Below are experts of layer 2 (counted from 0) of a mixture-of-experts language model. Rows are named router (the router's row for the expert), gate (a neuron's input weights, with its number), up (a neuron's input weights, with its number) and show model dimensions 192-383. Each number is 128 + 24 x the weight over its row's rms, rounded and kept within 0 to 255. Numbers have three digits each.
Before each expert's rows: "mostly gets" lists some tokens that are sent to it at least half of the time. This comes from a sample of Wikipedia text that the model never trained on.

# expert 3
mostly gets: " | ENG", "| Party", " (age ", "; A; H", " | USA", " Joe"
router:120176112150102146152121142179126130138129130121119134083154117145125147134175102111135108131139164091113127146154123092122176136123127125097136078148120135124144071142112039135133120122154110141120132118106163106095137138180133100126125135111143141163096159119126105145111106145126124139145124145136121122138096122081153119144135155112156138135124140109111115129140110155165124145119177147094147139151110139103162141127126115109145142122143095112116137149125121186109137113174116124118169105099118164119127124117162117164116142101160127120125120104116138119084074100144160132
gate3:091094134150220158135135135092127154108137118099115130106149117138125118124179089107133111105128096146110177136118164122069142140095090098123143130133109129128116116172120117127092143136143131102131140146120130151137116112153104167119148138113128118159097112149122115112100130098127137123139202101130150175088152163127158109113102114129120157123150152141105110123114122116093113136147097143129149100119122133118129101129143147104117145105153132135071125141167151130102159122214140124126141114090129156180127105106128079145093089168091131159106138145160125153111110145138121112
up3:100124117120154127167086135118127137127129114083088133116103130157116110094161158130113098153109113141100148125116175135126108103110140117117129144113153087103126135109105130126103108137116130159136134120126124138138145155131118115143127123113091113114112147144121129157157159152095080149109109133160230152087147163137117091122145120128116158128134080116121115115086128145099153121124142152125099104127100120139118116176109145114073132127131152097120108155101153146171166105154112170101122122116164125120138120122133091181136122122131055115164113144136156109128116140084130167
gate4:142141167155115157119098106128141112153119141108117131113131181116145142099103136111123148068157121139091116116175054097111131125105152132183118153116141096163137096126120084121187142173132136122146127141147114098107104135082088073152108150110132121126167099142151135139140125144101137103117158123117106145179155129128101108133108136117153147150110125151166159102127128121137153113148122144126148109120112103161111107154097146101141120102096089121160163151123123149146121116181128141146140130135138142143094118088103092149136125128136090127151166118111169120123145163149138145
up4:090126098132126135130118127095117068119158158112117141123124150105132152105145135106078151090118152104117133118130116141156131141127127099170111168107125188102104142153119133147107144092116095111133141111155139121150078129113107134130125125083178112152082120104134158165167089130125134109095109158168082092135137143086168169115140104110168126121127094152121143151092110132141145180166116123107158159164130143131101141129134121150118157124141138124141188131125104128134124124101100113123137117131119137194124096119128107139103107116106123171144143108121143128152116142110085137
gate5:136093119124149179101109109151091077142146122151138116122123147143156070141137081133156104163145119097102129160138155089137177141108124090191153092129079135144129140104154110115119060129135137111147148157131143120119152149153136126141091157124101126111144106134106103075138120075104089151145127156079143098131114096099134121125130125097157159093135132130104120146146127153114138127122140092154114124086121190134104134141112114129155085134091072142169097130151169096132130123134071125100146147125126117098129151098137145130149132139091138118130146145107161143088152130125086088
up5:152081105154134115109122156176151154184118122142099144108120158123147134127087133088152105179168134130136104113116160156136095122170126110158193118118145091115137172153154120089147125106069120139174112130129147145134130088116126088134117139119152105149093119104153100125158131095128117120126170121152152150135167132119124164123121121155128091144122112141133123180107133142139152127135113111138137109127177117100134110159116114138111163133161113116099145120111102115144121170131132175092085122139118165144127122091050075132135157177141141171138108156160086091100155119145133121
gate6:112180116114109149108126100142106126149111130113116127130127092108182089128148093102132147095150108110116175125132096133120112149131080168108121111106146150177135077172145100123161111115117120141118130158162134141120135122119161123134093127125102132156108138143107144136145111157110159141135088115093094166118084141106126136099155132091126124123116113085126129127110152106094099147145177141120135115130147120158137145120119160087122090140131104158150085137150114142110108195087085143131156164115153131141145131092129108116173140133102104086116114097150065091102108116083121161
up6:133139156092126130142140137115141138125134148129127142138069113096105121122106112149155138126139123103099104111147177123140089149111097114160102160089151125141129109136131097129124173117119152129143142108140149127075163106127124109106131126088152167146131182122126125116097124101129100102146146143124129132115120072164095144105121097120170107131115135122084126147100126136103110121177154137098152074127133118154109145094146128133140127131136137142084121094190117116157115128139136106128127158044113162115106102136122113121129120071141118096087109149113121154149095123133118153
gate7:127147158159181138128142143108113140136132114132140131113129190155121112139132151087145100118157103166135132147159120166106106137122132125111109164109162150092141125119158116172103138115124185144097152164122166139108145125093176139142108125110132134125152137116152140150116127150146091155140112132174107109113108136110141174135120117139128102088137123146139089122124129120099095113150137146166126144097133135111126140130167118150119102113107141120146082133150162134156117119164145135099138127126121141102136125127129085125103116126125136096124157140135085162133126139117145116
up7:101133101161101115131127105156135111124099086136154135130111089087105135155137167128142138137128119163142142134082108138123104109103158156120143137144150117117124110181126113150189137132149159139169150093169089082107118155095129107160147133111140144116151128133063085112100080146127109112101131143135127117135082112102139111095152118153135147092127114148166123065118134127108145098095111098168154153145128126132115160126174088135151127160147149126120104103151147090177090132144149118181064135145160096125163120110144141054137076106088109119128142153071125126132126128133104148
gate8:143100137133134137138151142147149121158138115118097099116109147158101111155068096105147099174149141129125157090144126136085092147116183131137151122151115118157111133058161099138166090114109122140144134124114144130115147117136142106130130118105145109107125095150118114098110119109145118150132176135088109086177091095146131111152140139134127136153128119173155124159127112121140166119132154159113143114078121085128123144138140105150160128177115115121138132130089136137153113152079136126115098107084126118101157130113094131111132137144158145124141128122090134134099128108118122104
up8:159125127175185093115157161116102097113160182096136125144157132127093139121152138128100135095098119154109124166151148121137159093149115117127135129137119158094143169103149112095131148113157097131100111121135134125118154132106124164170121108153128153155132141117122134150110137140140116131109136090148128126137125110159104159136126145111156065113152091061121075130078120123106153165158145133162116128143170145133161121148131084145129145106116148106148166153145146130078162160151107108112125115164126158136132106168148116165143116176099148132101146102074107159134134149114129099
gate9:114121116094164132098125122110157098123146139092117129129113129155165123144111110128176146144146113137131166089161150153152154111128121158095102161085107139127153168075144160115122143141108132116125167146128134094143147122131162125146148068089120106101137149053107133135106074127182144145134124144077148196107171172084122095139140118132121103064104142118158102126129108088114133116121096154114099146153122098109103071143140139118114146093189114138147141115125092128125126125121092120149105115132104174117121143086138116115163130137150158146171139155122122171158131094142107142
up9:131093136150160124146128125131079149142102128152196072156140127157155147152153104126144165133082161154128108121120135124132088117161129095102080086136132183140092183144124161132099160135184132144135151071156131151126136110123127123166092082137071172125093115126098150161151100128152107115118153071163131147110040103148154099134130116149118142131122118114116151133132103116125136112132115133139134116108161115119123112108129146179157102130156133158172095135156117140066118084099124089095154103111118104143110131133117126105153142108158115136139169118127156127121146155130125154
gate10:107107159103114119139146113112127144155129160155123114144148144112120119120134144137137129134118105177119137116141135128156120162108142117143131107130151085144115126090131153106136124123129146149138123131163166087085145139092100147140110137088165127174167109134123169157127126127115111110120127112143089142118127096147153167106177142163120111187144119162137106130171095111126126111159075105125144111118133159152110158085137119189122107138139101140146127111137127126125110125067110078122104084121137137150123094114172157094132150100106125150095107120098114124137143108130131140
up10:142116133130123138105154093131135142133126141091090156114108136139108068157136104107120109125111073113124133160085077105145148090093142145097102102122123155133179090154135100120146147117127099153167111120127130141090120108146114145135166128145123168080139152133121104126126140163143157129156181116123120127132136121149079161121128146112156159113095157076143153132144123122136136094146134133109116119116127149107131184104143119128132132129103117069114177096125137143092126116152130141136162107161142135102120150108162114120145142113145178118096127138131138135086121118098161115

# expert 2
mostly gets: " film", " University", " government", " time", " military", " song"
router:074094158139113134156095119141112108129109105119164103141103106152151150127117114137116125134164142136123151147143124059119146126131140115110147117108152104122127074115160160117099106107109119111079138156133100141138150115083109109103105159131110152088112121176115137125165135130143135116120124106115128117133152132121135135159122117155124129104124096118095032121159146101185113131071106153131134160146136168121132145152110124144132132124126147161096115140144134104146130139154143132148137107087068143137137126121103137115087173150110135133128171133130095141088156145153165105
gate3:121156111165151128145102129137116126138147145057131102112130115154111111135146093122145072149153109114147105110138131166147143159147168129110148126129157108086123138108131107114168123118151144165090125111140176135141128134113121153136105084070133150162133096176130116160155125131112184130081136131129174125103075111139140128113143091121153119156130102090100107149101119095110112086134149152137112147102140125107169126129186111124063134128102160101140116132145117086109117133151090112131080123150099158108122141139121128148136135099108127113129118132136175136151109104133155102
up3:170110118117102133138129130093113108107148148104129110152089154086102124111126146113121135149064109085155131100134116109112106096142143132139157063129149139152141162092110116116145146137115101132120144107119113157116152128121138139179120156141170115116114117135111154180114133084097124120131135117126155116134140134107123168128126120147105128158092152146112081157113086145142150150127118090122107119117122115157113145149121112151123111149080125118131134134135135168099079096139107166118110088147120145121144137172169127129101121137149154106141111118141135120130128135167170132
gate4:150135138136088099138136112130135143120132110110138112140125089128088149085126133075161079099124132138150135151140117108131121117131086093106161134087126097142123127108100121153131109067086136111149113132100132143083123173125152135170124117126137157122126143111164125154121142148137091103133136114083129126162116132139147114142107109140097130120130120161091162092099168126069110155180138094066113119140133080099137116126101119144170081127126118138136118094141128124137138100109129142121183140125128105086140132132112132133147146109084166133145127133139104153166139123092143142
up4:146135097152133145135136130118147131150139120132113139101167100120124163117123179116155154112143119093154123075114142142121166140133129095123127144132124148095120110096159147100160116181109109119126113172141108137134125117109090110094108148107105120128114124097153130135153145098125152114113101114130115121161127112122128129133158144127127127124172178168150106178150078110134116152115112139126129153162122101123143163125087110089097146082127112150149104082153159136152118114133136156136135071108119118132136110189128116111122108099168122106136128143132112202191186051099150126
gate5:112124135113150167162153131100112126168105125125127158138094097132130126130135126124078145066185146125087169160123137098129184150113097118115108112130105138134099121084143115121152115147174102152147128085121131120135186155137163153155143126158121148153126142180148110121077110171132137156137129066115154155144138099121118161115122121121111114130134128133125134062111112109119117137086136173196156123143156095137146127100099092137082160141122125111147120156099120134107119142131105092097161118117121152116163131124102082118113131118162149130102114109113156145106146137085151127
up5:129147143171091111099101142140138148136142147155067136149114125130111135159104126122090113125147095159133107130142106125132161104143122189065152129161110150096108123136128125090142131063085114178121154148128162166082140131111147142122144123155148137098162134069127170154131136148137140141103110092142110148137133127150111112097109124153151140125124067113134120134145181102138142138134119126090197100106100139120130137093075129147128172112159128109180136153091130167115109122134132100104125099133165102125114117146122116103134171199121156179137150149109135115132132112146131128
gate6:131132159103170114069146136175147083128158142084151144113127131147141107106144133125160135151114121100121126095099103107131154099148084161111112125094114090129139149077124117161126114133136158146151174114109155098091125132100152148134153095110098159125112143099165146118124119142101146126105131139102083159149086153127137111137112163123136111114109146123163117161149156113124116177154134130125129087137116123115175077115093133142146096103126119139098081156079107145130106139162126094077132116131097159124166124113115135156131120164135138118151131116156150150126117128116105130
up6:128133166140133142132112152136127140117111121146138128124110079097126136137142138124152101109184117117115112162130076101116116138130184136124095121138126116159092145109095071100134113148138135165131136132122118137112079139136162084131128132112116120148114165105172151142126131114146158134139111133165141145123127152133118164183129096169166140128109146187111121125139110141123118149135112130143112112102148114131177096122082106141153170145172132114181180108060127136122147153150159153116109149122108120125146097149167114115135116125116128132117178129132145136102091082133151121
gate7:129140113163121112112121100131124088119125126128155120097163134141146129096169091076134144106124103108153127117139127104110126133138135132156120116135141072146130122122173124155107095096111151164104141175126120114111117144099155131103133132099130163106119136178118141163185130134137178124069139132107103119107131150100166117137164134130116157107127112133101153089100122123082095107121132141146100153140175121101150090120116094160114132069140136163135175141103114109106129171131122163126110128126076113144111114165114149115153134134108140088154153109134086120056111114127134098
up7:126142119103160121097079122150129132107112148096130127083114127114134091093149127149134117109131116115174086137116139114142127103188128111164153136120185121079121121103141132131135137102128122090089118123169122121149127136140133176099173114100141158147101101106128153113155114122102086150114157133072129119106120157115103159115126080102135113143152105153101097130159134112133154101120129103130081137130099135108114095159112120151112113116091125105122160119155117103150126135122127178154134127120114143133134164137117112162149122163163108102122137128140159114141133150159100132
gate8:141121097120091154142115170124114120138118147109075109134116132161129129152172094162117079115105128125162128085141138130133130166154083131110145112137078132115148100108152148123109122083116089145165148119157119104158112131139120186124105121108154136143117134112086160118147143142140121111146134115131111136109120158124151113177151080113141134152149126166122090134132126115165155107115147138084137103152147104149136124132117149132143140126159065118121153171124094101127140119137134123136108151113130165148092102156161164159109099127146113084123131132110116147149117143137102098
up8:118109125188159122125189131168104123143124099102131137105173134151150130113080147142173062100177157098125145153146120110105109099136118143133147112138124096070116126122135105114122099134127135151151093128169115109174128144094128118088109117123115094125118114136171104139126125119132161113107147129110144142078137132159153149116120086150109167116156129106124133107142134088111138131121080075123135162125118145119148077133120161082152082100137127122141128088121118139154108170160094126107119113102110131118129158137139150140160131146105163156110123087120133134126129141173116179
gate9:147093156109109148126118161110130152125126133079132124129158126115091068151103092093149138104118141156167109118149145133094119158140114118160166133127130167135114130185138122114115123154137148135128127148146163105128141162129133135117128139101083153126175122156100148105170172095115099166123163174124143109121114195095113099141133166142108136132147124091171125139135137139158155084137145112119050135105164156119125158159166159150110106123117176135076154139152159179101124128113109139188159151143084141091112136128139116130106138135146157132154135120110112138105117125151113099
up9:129128167147131123115088181125158130088126105139113102113112106169104140155172101120106096124101154125164134150099118083172111126135146116149103127179104142159130121109186142139135061149101152116160110132179125128138136111089095164125131149076169189177099123179101115154065143096156139165117133098104076119114130132137104111148167147108129129131147128118146075147126128113123147141150111157125111147103120115158114119102155123115132078140133130122095083147127142130153156148118127130145162202102121119121099138171140095140136150124120141165148131095138121135135118123103105107
gate10:115079151125145160124130152090159164107117103169147089102126145102128140197096153126163158117128113153155093157120123160108173115151149128137129118160108161134119118135163143096153100142148156094116100120092066134115131140133111133145124118143085140142140122157152090122083131121069123127104171167131134150135071137096161109152144135092145115075127089137170107140125118136131125117137099087105105109158133156130121140148123132122124147139144079166107103093123161138095083133186163119102121128145155098118094114104146129138176119121126139120124157107071143101102126149115141094
up10:140115112157101130153130161128101132061122080128146127144160161112143146130139107111164123136134158107125091139155118091110149185150113109128172110127137098150140119093114117126135120146089096110086100127151118132151137103100162137124144121102139082120113114086099119176141102194150136162100152113110114115107162118138083165089149134055159131129103134113139106160152139119115126108112140098104088129116116131131100067165124125151132122119120171086116102071116101128136120127054132111139137127154113134097123107107133075150136107098135141156129112147083116153147132152131117142

# expert 0
mostly gets: "′", " and ", " its", "°N ", ", who", ", which"
router:143128141144097136095150150137151145184125129121107117143115087131131121172091104133137110100148113144116143152147142119150096123104122177132121143131126136110088092155179105134125129162088093154113128107170113114122150062110176110146144101146143165126140125138159135098119108135137121143108169137138083194118147105128127133117155126114174152118151157106126096122121108096137154148120149102135096124120132155090120146070106120147146140120126103108119102129135143136119106172137114167148107128141142141135139148143134156134147151130120116158121114113097166129150109133090120114
gate3:146116106147106131089153143107122120167096140143124129097107135124103142095118109092135160106152140124169150084123126135151117106110137123105134123105177140161106130168179121100143126133134105151087162146136141154089136131126107117130114153104117142157145148132112142126178154118118127135149133131123129100131160136125190174108109161099139124127109146125100174163147121162107136135175163138178110116148137114127126187109114162136132113122104078119083141121139152142114139056161094129145150088131114127126134144101142134182160116085144161188171110123122142124121124155179139105
up3:141123132109148169123128144111115096138111093145134114116144137118145144106150130161107110118107165097076152101123122105107111156091137050133175120085115115132197177137152159133113162103140106183118127161088129117164104133157110159153119144129190096133109122107090128145142177136107160134141154121118159126098146090115104103150112117140114141158091131167126123125152100126148116132113116105116116159151136189165105081179155114132138145142131165107137146135114132153148157123096137128088123164112081156120129148156113164132127073119120173075089161137126115128134139105148135106
gate4:093126126180136148126106089138125109096131130144159125098107163156135157159117150097123100120116136103111134172160165146105118069137103189092139116179131092150185133113106123104097150069133133127121117124154106202162119140126083156163102095127159106141168147086109134144133110147120115140139131143099119128095129135132124120089133158140162149120123112142126125122125105138157139135119102104101123161082126160071093142129131100116131124150108113124164146161107124106153109147151106116151153110140140114136104091119189119119153104144152164122155136151135096122099133136147120137
up4:145112148116117117152118150166100116141136147157175117108138135156115148158126115136153159119134139151191111146100129083134149180136153163138072114136142120136156116113129106139145136081142097111111087075094160156120117132134100135125122132089120167166121109099123175119142151139116193085107088148115140113122116181133076156118115088120107135154113091140161157147134165116146171154160134146128132083103111117142130173140097106138141133151105075111152115095118124114132173132149154093162089085125108121110125169128138115091170111109129133130127102123121160123143131124132131130
gate5:123158113142119121130120103137108109125136145139094156107117168111104101163103132157090132127094139150156147166123121124138180098121106094103119122101176109089114158155123110105111113112118155164150135173146167122132098117140131075139099149125122175153109096136122167140093157093159162138099143143104112128140115177116155090081106170139116085124118159180165128087144140131153126110084122183103128170153156118115132098114128137084139153110118107109111107092131117146122152077116135117116122098087113178119135119109117110127151142129125111118113096150148163131123139094166141085
up5:104106135170123145103160153133071125105147110134128123145149166118169163119099138149114145117087142126124116129114115157168146110135106085141122117139091102122155107091139133122094114117128128136170095111107139128145116099087120110144121126118107116126192160165117141094132104157140137114102136111163097144101105085165153108137164146131164061104139169149155136096115126138132149064148153085179137125175077154126111149122140123110113139142157096126109141099132138137157161080146149074134161114138127122149134100149094135121140165153163100148111150064116136148117134098080160111
gate6:111124091153109112121134136115126103099137113139089133113130087083141130179172127156097128121119104141133124110123106149110132146123148108134103102113094132114125105114130075109101111141153119169134133133122170089141131161143126087133146185104173143177128127114131164191150146125072126081115149125114136152168103172077144156137140128138114128131133178102112117119129165077159150121101147112076124067144135116107131146127159112143149143142131100107140148071117136157160128126124103124143128108114147160114136078095167135127127118119138114130119097129110153093120085103131150121
up6:127115098165104073141113102111135126131146105127111153146073121094125124137118160137138148122111109161144156099090168112141145123133120131122152131146144144155095098121141104136129148084134098137159186141108113119117135151123118114169080108127181130161160126131132125135107142080115143122136158118104153120161131100083127152127180136157099111092125157149084117123136148112162084129136122093093110101141111154144080135191133115126153132155148137133109136094158110161130100133151133134145185110121128109167128093121147104106124127081113140183135152177141076111111126105090130099
gate7:107152134117133119125131164183121138149139137160087130177133123102136147133137124145112119093086104089172144086146141096150120149146144163088154135133147141131098140121158145096129108123098079136151072125082129097127139136067122151149138107141131114085142135099114136127135102121123124146135129156111094135123135098092125184127134124148120125119116123138177119126116137173132123118130118118142110144099139176082125104153133087167152143107133110139073118101120134114165128080139096141133142121146115117142122106094123146121115087152123127136167123153115113170092146144145107105
up7:135146132137196135149171155132138123153139097083109099113131106092093192084118172138139172142112124092141167151148135107175131115156141103114173114099129143106125145120084139120105113096134155124128116102162120143106124140149135095139149118096130117127132113125154133095154100122115100080143122147098144160139097110127120153098183123131138144117123130121139131172144102107158116110104088111129117157120150147115141117138121115100136109147171116082156105138110136151151125148095146134143125111126111106145130135130151098147143128119112114133132120137100134134086120107130163110
gate8:122163104143149084147118093143134125142110138159104109102144149096158109124162131146106117131146156126127132124132108146085150135141131126114112134151143149113155109112134116104113111148121116137114106124129196115167110147138139107109177184126132168164139140159107153171136123126115149144135149138111135125134126146085139153147115160156147111114142158127126127120129149115164111125089122121091109114127104128155181153151148116115139157099148113124168182104122104134113138115107126069148122128137147135153154103111140137098113129152152127103096141130129149145097153148113172089
up8:112139168121064134141134136101111110124118099116104111155142137131128117148145084130170083131110108186138127141097116152102145099077157162131112163139144154129116122121133086125090146118143130122148140152132128099125100092124153125179130134063096128134137123113126108106139100156097153140100137118115093126106128132102104124108111144147139138102133123138083144131113077126115122133117172110148114131118173130129124133163112140117154134187115122145116121146136137105129146080156118112122166152122170115084121114139107123135140146111134164086090109169108106104138161127107110115
gate9:133079128148121106089115154126142046132082137098150090142102117115141132112114111119090134132167096160132121153155114129136108142131158140118140133113133132121095088078151088175107116195118131124112117152154132134102158117133099106139139123132119125101155149133160124108103117112162140159107163130150109147151110126154135147170162110095105105106143098140131143123150180130081129155130141127126135169149133135090129132140073127168134126115164183131146100141121151121124109147155126091100127130151118150150130123126159169138145127087131136133101150149108147171110117100145149111
up9:094123093157157107137134113200106137097138136078148095113163140114122102117130107132132167114120150151160152116122084117144159037138105108167109128122117126112079098107168134146141124142151101135137127117107145118191151131172149126121133146099127120122139142135115150092092135144121140122113136145113123121149122177122165154075133110140120115135153116128130155149171118145109141170126122108130114136106143149108109122127112150114137155130084134084112127106094097108143130123150106094145149153124123130164140132143113172139134146127140138087111128076173146098074149134119104119
gate10:131137107136151127179144176147147112153104122136108112117108125149132140133164143115148141103147122157123146125142110145141118128151126133122144156111148128095079105134138129144115095092113142191078134137071131151133127117091128116127115102102173136127110142127140130112164124153141106145118138152143132157147101154121110130121093109140112121157108127133131091142111162136128153159106060170159158159159096090146186086115167075141107135136125108133112127141143151127154156130152099149130150113153132117175140117145129073145120117091160176142152151128089100133132164140159095103
up10:072104101112101093076159115111142136116121117173140137121121116142088113159135127185104101143117151107124124132117098092089158124131111098119122133148101142115129106092112126159137136139141089114162109129107135134143101127148143137078138111141119105085112153117074132174155136148088173155117129113122160109137135165183145111117127126135133089121125112101139115149125116168137131179111136139125102158100124176124126131158131159112139132139173133136142130139128105149110174159104097102066124127124124138123137097094113120140113111163098089085147172079143127167126111124105156131

# expert 1
mostly gets: " ===", ").", "s.", "\".", " ==", "es."
router:099084089122140146096147125120130071108135137131083142141162147134116140128145094115140118128181136149092169131157161144149146128128093102108134166170123122169103104115122085119154126130189096107084103099104107104129142157121111122127154122118114094157170125112112119134153123141112142128116133129106097164172100149177114152106153150117142137130145091131112136095134173089134153132174191148120164140111135135126117129126131081165145142130153099139103135093095136130126140157183158094156151138064069149164139155110151154094108135124150095076097117114118163166143112169127104051
gate3:141101141156105090123131122145203088108106143122137123146100098075131135112099125110133128147110121133128110092126124094090156096133139109091160109185090138150153160114151168147150117128166146183131114113122130148154147128075155135140137106101116135118135095131106172134103141122133113112157156085088107155144113121137140155168142121125145109145092133078118090147101129138147136105157100139115115169130161164125139166176112087147148069125184102120113126134133118165102131117138121129131135097128104102130097155174168115124080114124144155107112135109108170135123130160154127111
up3:125173113093126140159130095118129093129138077133132210113116133117103161117157119105072066112147095152106113115120126135108159142116132113111129076102137127127141081147102149161142149138106132127145157140126139122163139122099146158126084123157141119151115133095153102111099137131118151083112134100102107101129141104149116108156118094123092144174124107110122109082122088162092143159125131127093134089095190137101135117131102121087142140147113092127114100106080106166116152100125118102134210135124123106140130144073157136104141089120105159117131141147149153121137127118136104147
gate4:142105158125137118103136150081169158079102115120111132122128151110162140125099141181116092105159130119103094126136154112113118154108116129066098123159140111119121107101102130128144121141112077114153107116113104054156125124147116109113142134097137163130062140133161129127138108112122104112144149131055069133130180118128114096156082123174126094128157124106133116098119133133131149188129151118122120115127114108099116135124111140140126143128127157106126116128134140132086158110148118134158111124107150141092107098128114147079153149072154126141119104106142147119127169096123173127
up4:093141162118135144146105158117129140081161119125117152085115166122108140124134116100078110103102152123111138126103096120153167118178148158127136121106107137128147148143117110132128064151143149121145130177154100100158151149139112095098096144133156142166115124099140125111141142115093097099150144083116160177091142155154155121103117102129149136153113088139171124141135135136154104132154121095109158147109121121107138149150116120066135144101148088103124139153131139112152151128118121073168122116078150100145131110144147129130123081105136137098121140111166116097135073085144169120
gate5:104103120113107130169149145136129161144163161168131147083144110172159116151131136152109094084112090092092081133162091130160078107119145116133157131159121116145119149139128142133179133159123136136119127095116140150121144096150160140129117142140154139117135143120155147113126127135114107144161111144164144131174130157108153117126149145135131135163162127131159129121131138137135103131128091146183143119139118190097095165106097093170097105124110106145129160127121110089144108156161141143160148101130096090121100095173131172091170132126110122141109141136126117092120111138106130129
up5:122150185111125123127089170171150152145113129144124099124130134122149140118139151181155112152109136111109099092143112126120121133096141117118146116093100065132097148137116130132107091134115103132123131136121142113143088111110139142088109142116153123098122160149114128136143154074138125140100134091169128132131091116111127085134083125138113136134105133146146131123137134156165146095129113123127122151176156117147168108167122170125108092144141168147130128149090122141145162102096118100122150108119137186118146122147089126093118145129141099139108143152158124140134175146136159157
gate6:117113075137126098106107188112116091150148138159106141145159102105128127112126084119112140109160108107115121130146139125115140145132155161154086099139127135144110101136139118147168138144100156121148104119121139125121154127136127120100130139109163109097172134125135121104097131170120103129154148118114112162157141103158096117108153096130124153120103158112142107077116120103135147130138100156142124119098122098076132131108139153139138156093112103099158168151137116144124122118151096140080097156096090155136129133128153164168128134126119166149191131141097133096140119121165094155
up6:171104120099157110085148155122122093162127112116137190149139162129081146139170111119146161114122146171119118103131113112126132114130147102106132088116140141115090143147144141132212110122093131139141064154167122164111162151158178125134125152130092098101136149085116185138141114123153127162114164120122158151136140106152101159143168136129102126128109142106139123079114126152167139130149148161100170159090106139172120132155118102108143145108161139089090126125140150109123141137127103135103127155112119116142162129148126151137170152134113101121119166107120136103130122117117157161
gate7:132115153104125169155141131146108131131179172131141119144098154132125141129128152112085105145131140101104102137123165113137151121118142112138122131171126121095128109119144111089113122165119080137156121095111106088134133142130075160130179148104178135154124141119139147149125100118102137151154180098126136123138170128121119096114142116077100155110150111133118152137146113132155137120122115116118117115180116128163091131135127148151100131138111135197134150154109169141153147117135158121148114139113125161154157157088147121094125126124092157138131145111164148110109152144153148122
up7:127152151094112102109110102124096122177173144125136093150157099136120100143101134119111183145118104107061119135148119091112118126134101138189130124098134123115124126142121146171131134143151117176145175104123109171128165128135097134099097172105133101106132124143112167156165125179129106155125129147140125169112134138117150171146133162137087080134138153155135113122115113095144068127085154125099085149122139110134127118137086150133103106108146092130131131125141124156125093136152102130131100106166124136136115106129116064114129173109148098119149082103148111116123171067116126128
gate8:142154163139165133133119160078159111105126119116128099118145160131107112123111142152142158100119145151159128138133097114145100121159104106099087099158123124118114172095138113098156091130108074120114118177091152134103154179139113164154120159127139102105117092112080134136078138099079167127157163127068136085131135093125145127122124170109110165114128127137099155122170103198156099128129127199153174110110139127106126115147125109146133165129114125091119153150164136131101102120168164123128133122144113161109161132115147147145123137118133107146142143117120125103147084152162111152
up8:108169121129129158155168119135117122125120158105132098107141176143131151145139146121131152110070153104096161129135146070136128149139113191152165148120103126136169145109120136098120130133111179117074148103132138117129117133156181110133160127134105133078123150116137104140123129128160142121083115149102120146090118127137128125121131144119114125141104101143164156136119130162100163127111107112147170172095134171096123122100153127162113146100102119145142111096114107117074157120152107135130117131100160119128138130121108111117112145179138144114097129144096113141124100132126104119
gate9:165100131118095163143159159077115142141134148094110127142139140159112138111145144131105148134151104087125155124188132139075079155122099115125109112101115118167114124089121105190127139105169180145121121161144154156122130152121135078111146126088090182119142113127152100119138132159086139113118184116111119145141170150097163131105130163134079118172127118130130146146117112118115120126118126140153115130103147139109127133116161101105136118099118109149083081116115108123130150157117132107126116161124155140134155137121171104140124097086153113138124146132148122148081115128170132153
up9:160122143164106114122116128177106143130112135164068162107114134161149123095143084148149173163111119169153127102149140092150173116126151056188150126123128165123111125179180116123156141133131108134178102122173103142119117119106144145155149152142135107123123086125123138138191152148111101114145106098151129153094162139162105143142163082165145108170136126138100137106146141115152131160152125123145122116157153108150119118153124150107161109146114157153128151155079093134098100159104157132136122106118113146078142126160111140097134164132103123121151116114138176111114167125129112124
gate10:110111153166084112114129187151160114136124147142146131156134139128155164138111134101117159145146139180120146161111174142173150101139118139123164137087120163133148098124132116097153140111116128113151134088126168081108088124120110176169138112084079149144122123135151118145103099156153119149104119114103125149109140110129113110120160118139099165139135156132125126166082160130165135104130106139136143152111115181081187126130145151193126135178135125133112148073141134135114157125111136117167105122100134138124124135148142108142147097105067143081134123128140139112097106145125082119
up10:075143150105123140129129116092089135148097116105135120199158173140114098117084123153094115141132111103141114075117111104111204132145091115090149069175115113115151110143111105158120143116103077094079128106127120116103144112168110171133117102145100163119099124094101085098136207097126126144081116166121137145143094143107143128182095152106118135122126125151098152134136140150133104108105115136094097153113144127153130122140146175106121137148132110137125164145137148141119114142116089159128113119133120131119085165129153113143125121151109133136127138109154075149113107107138159138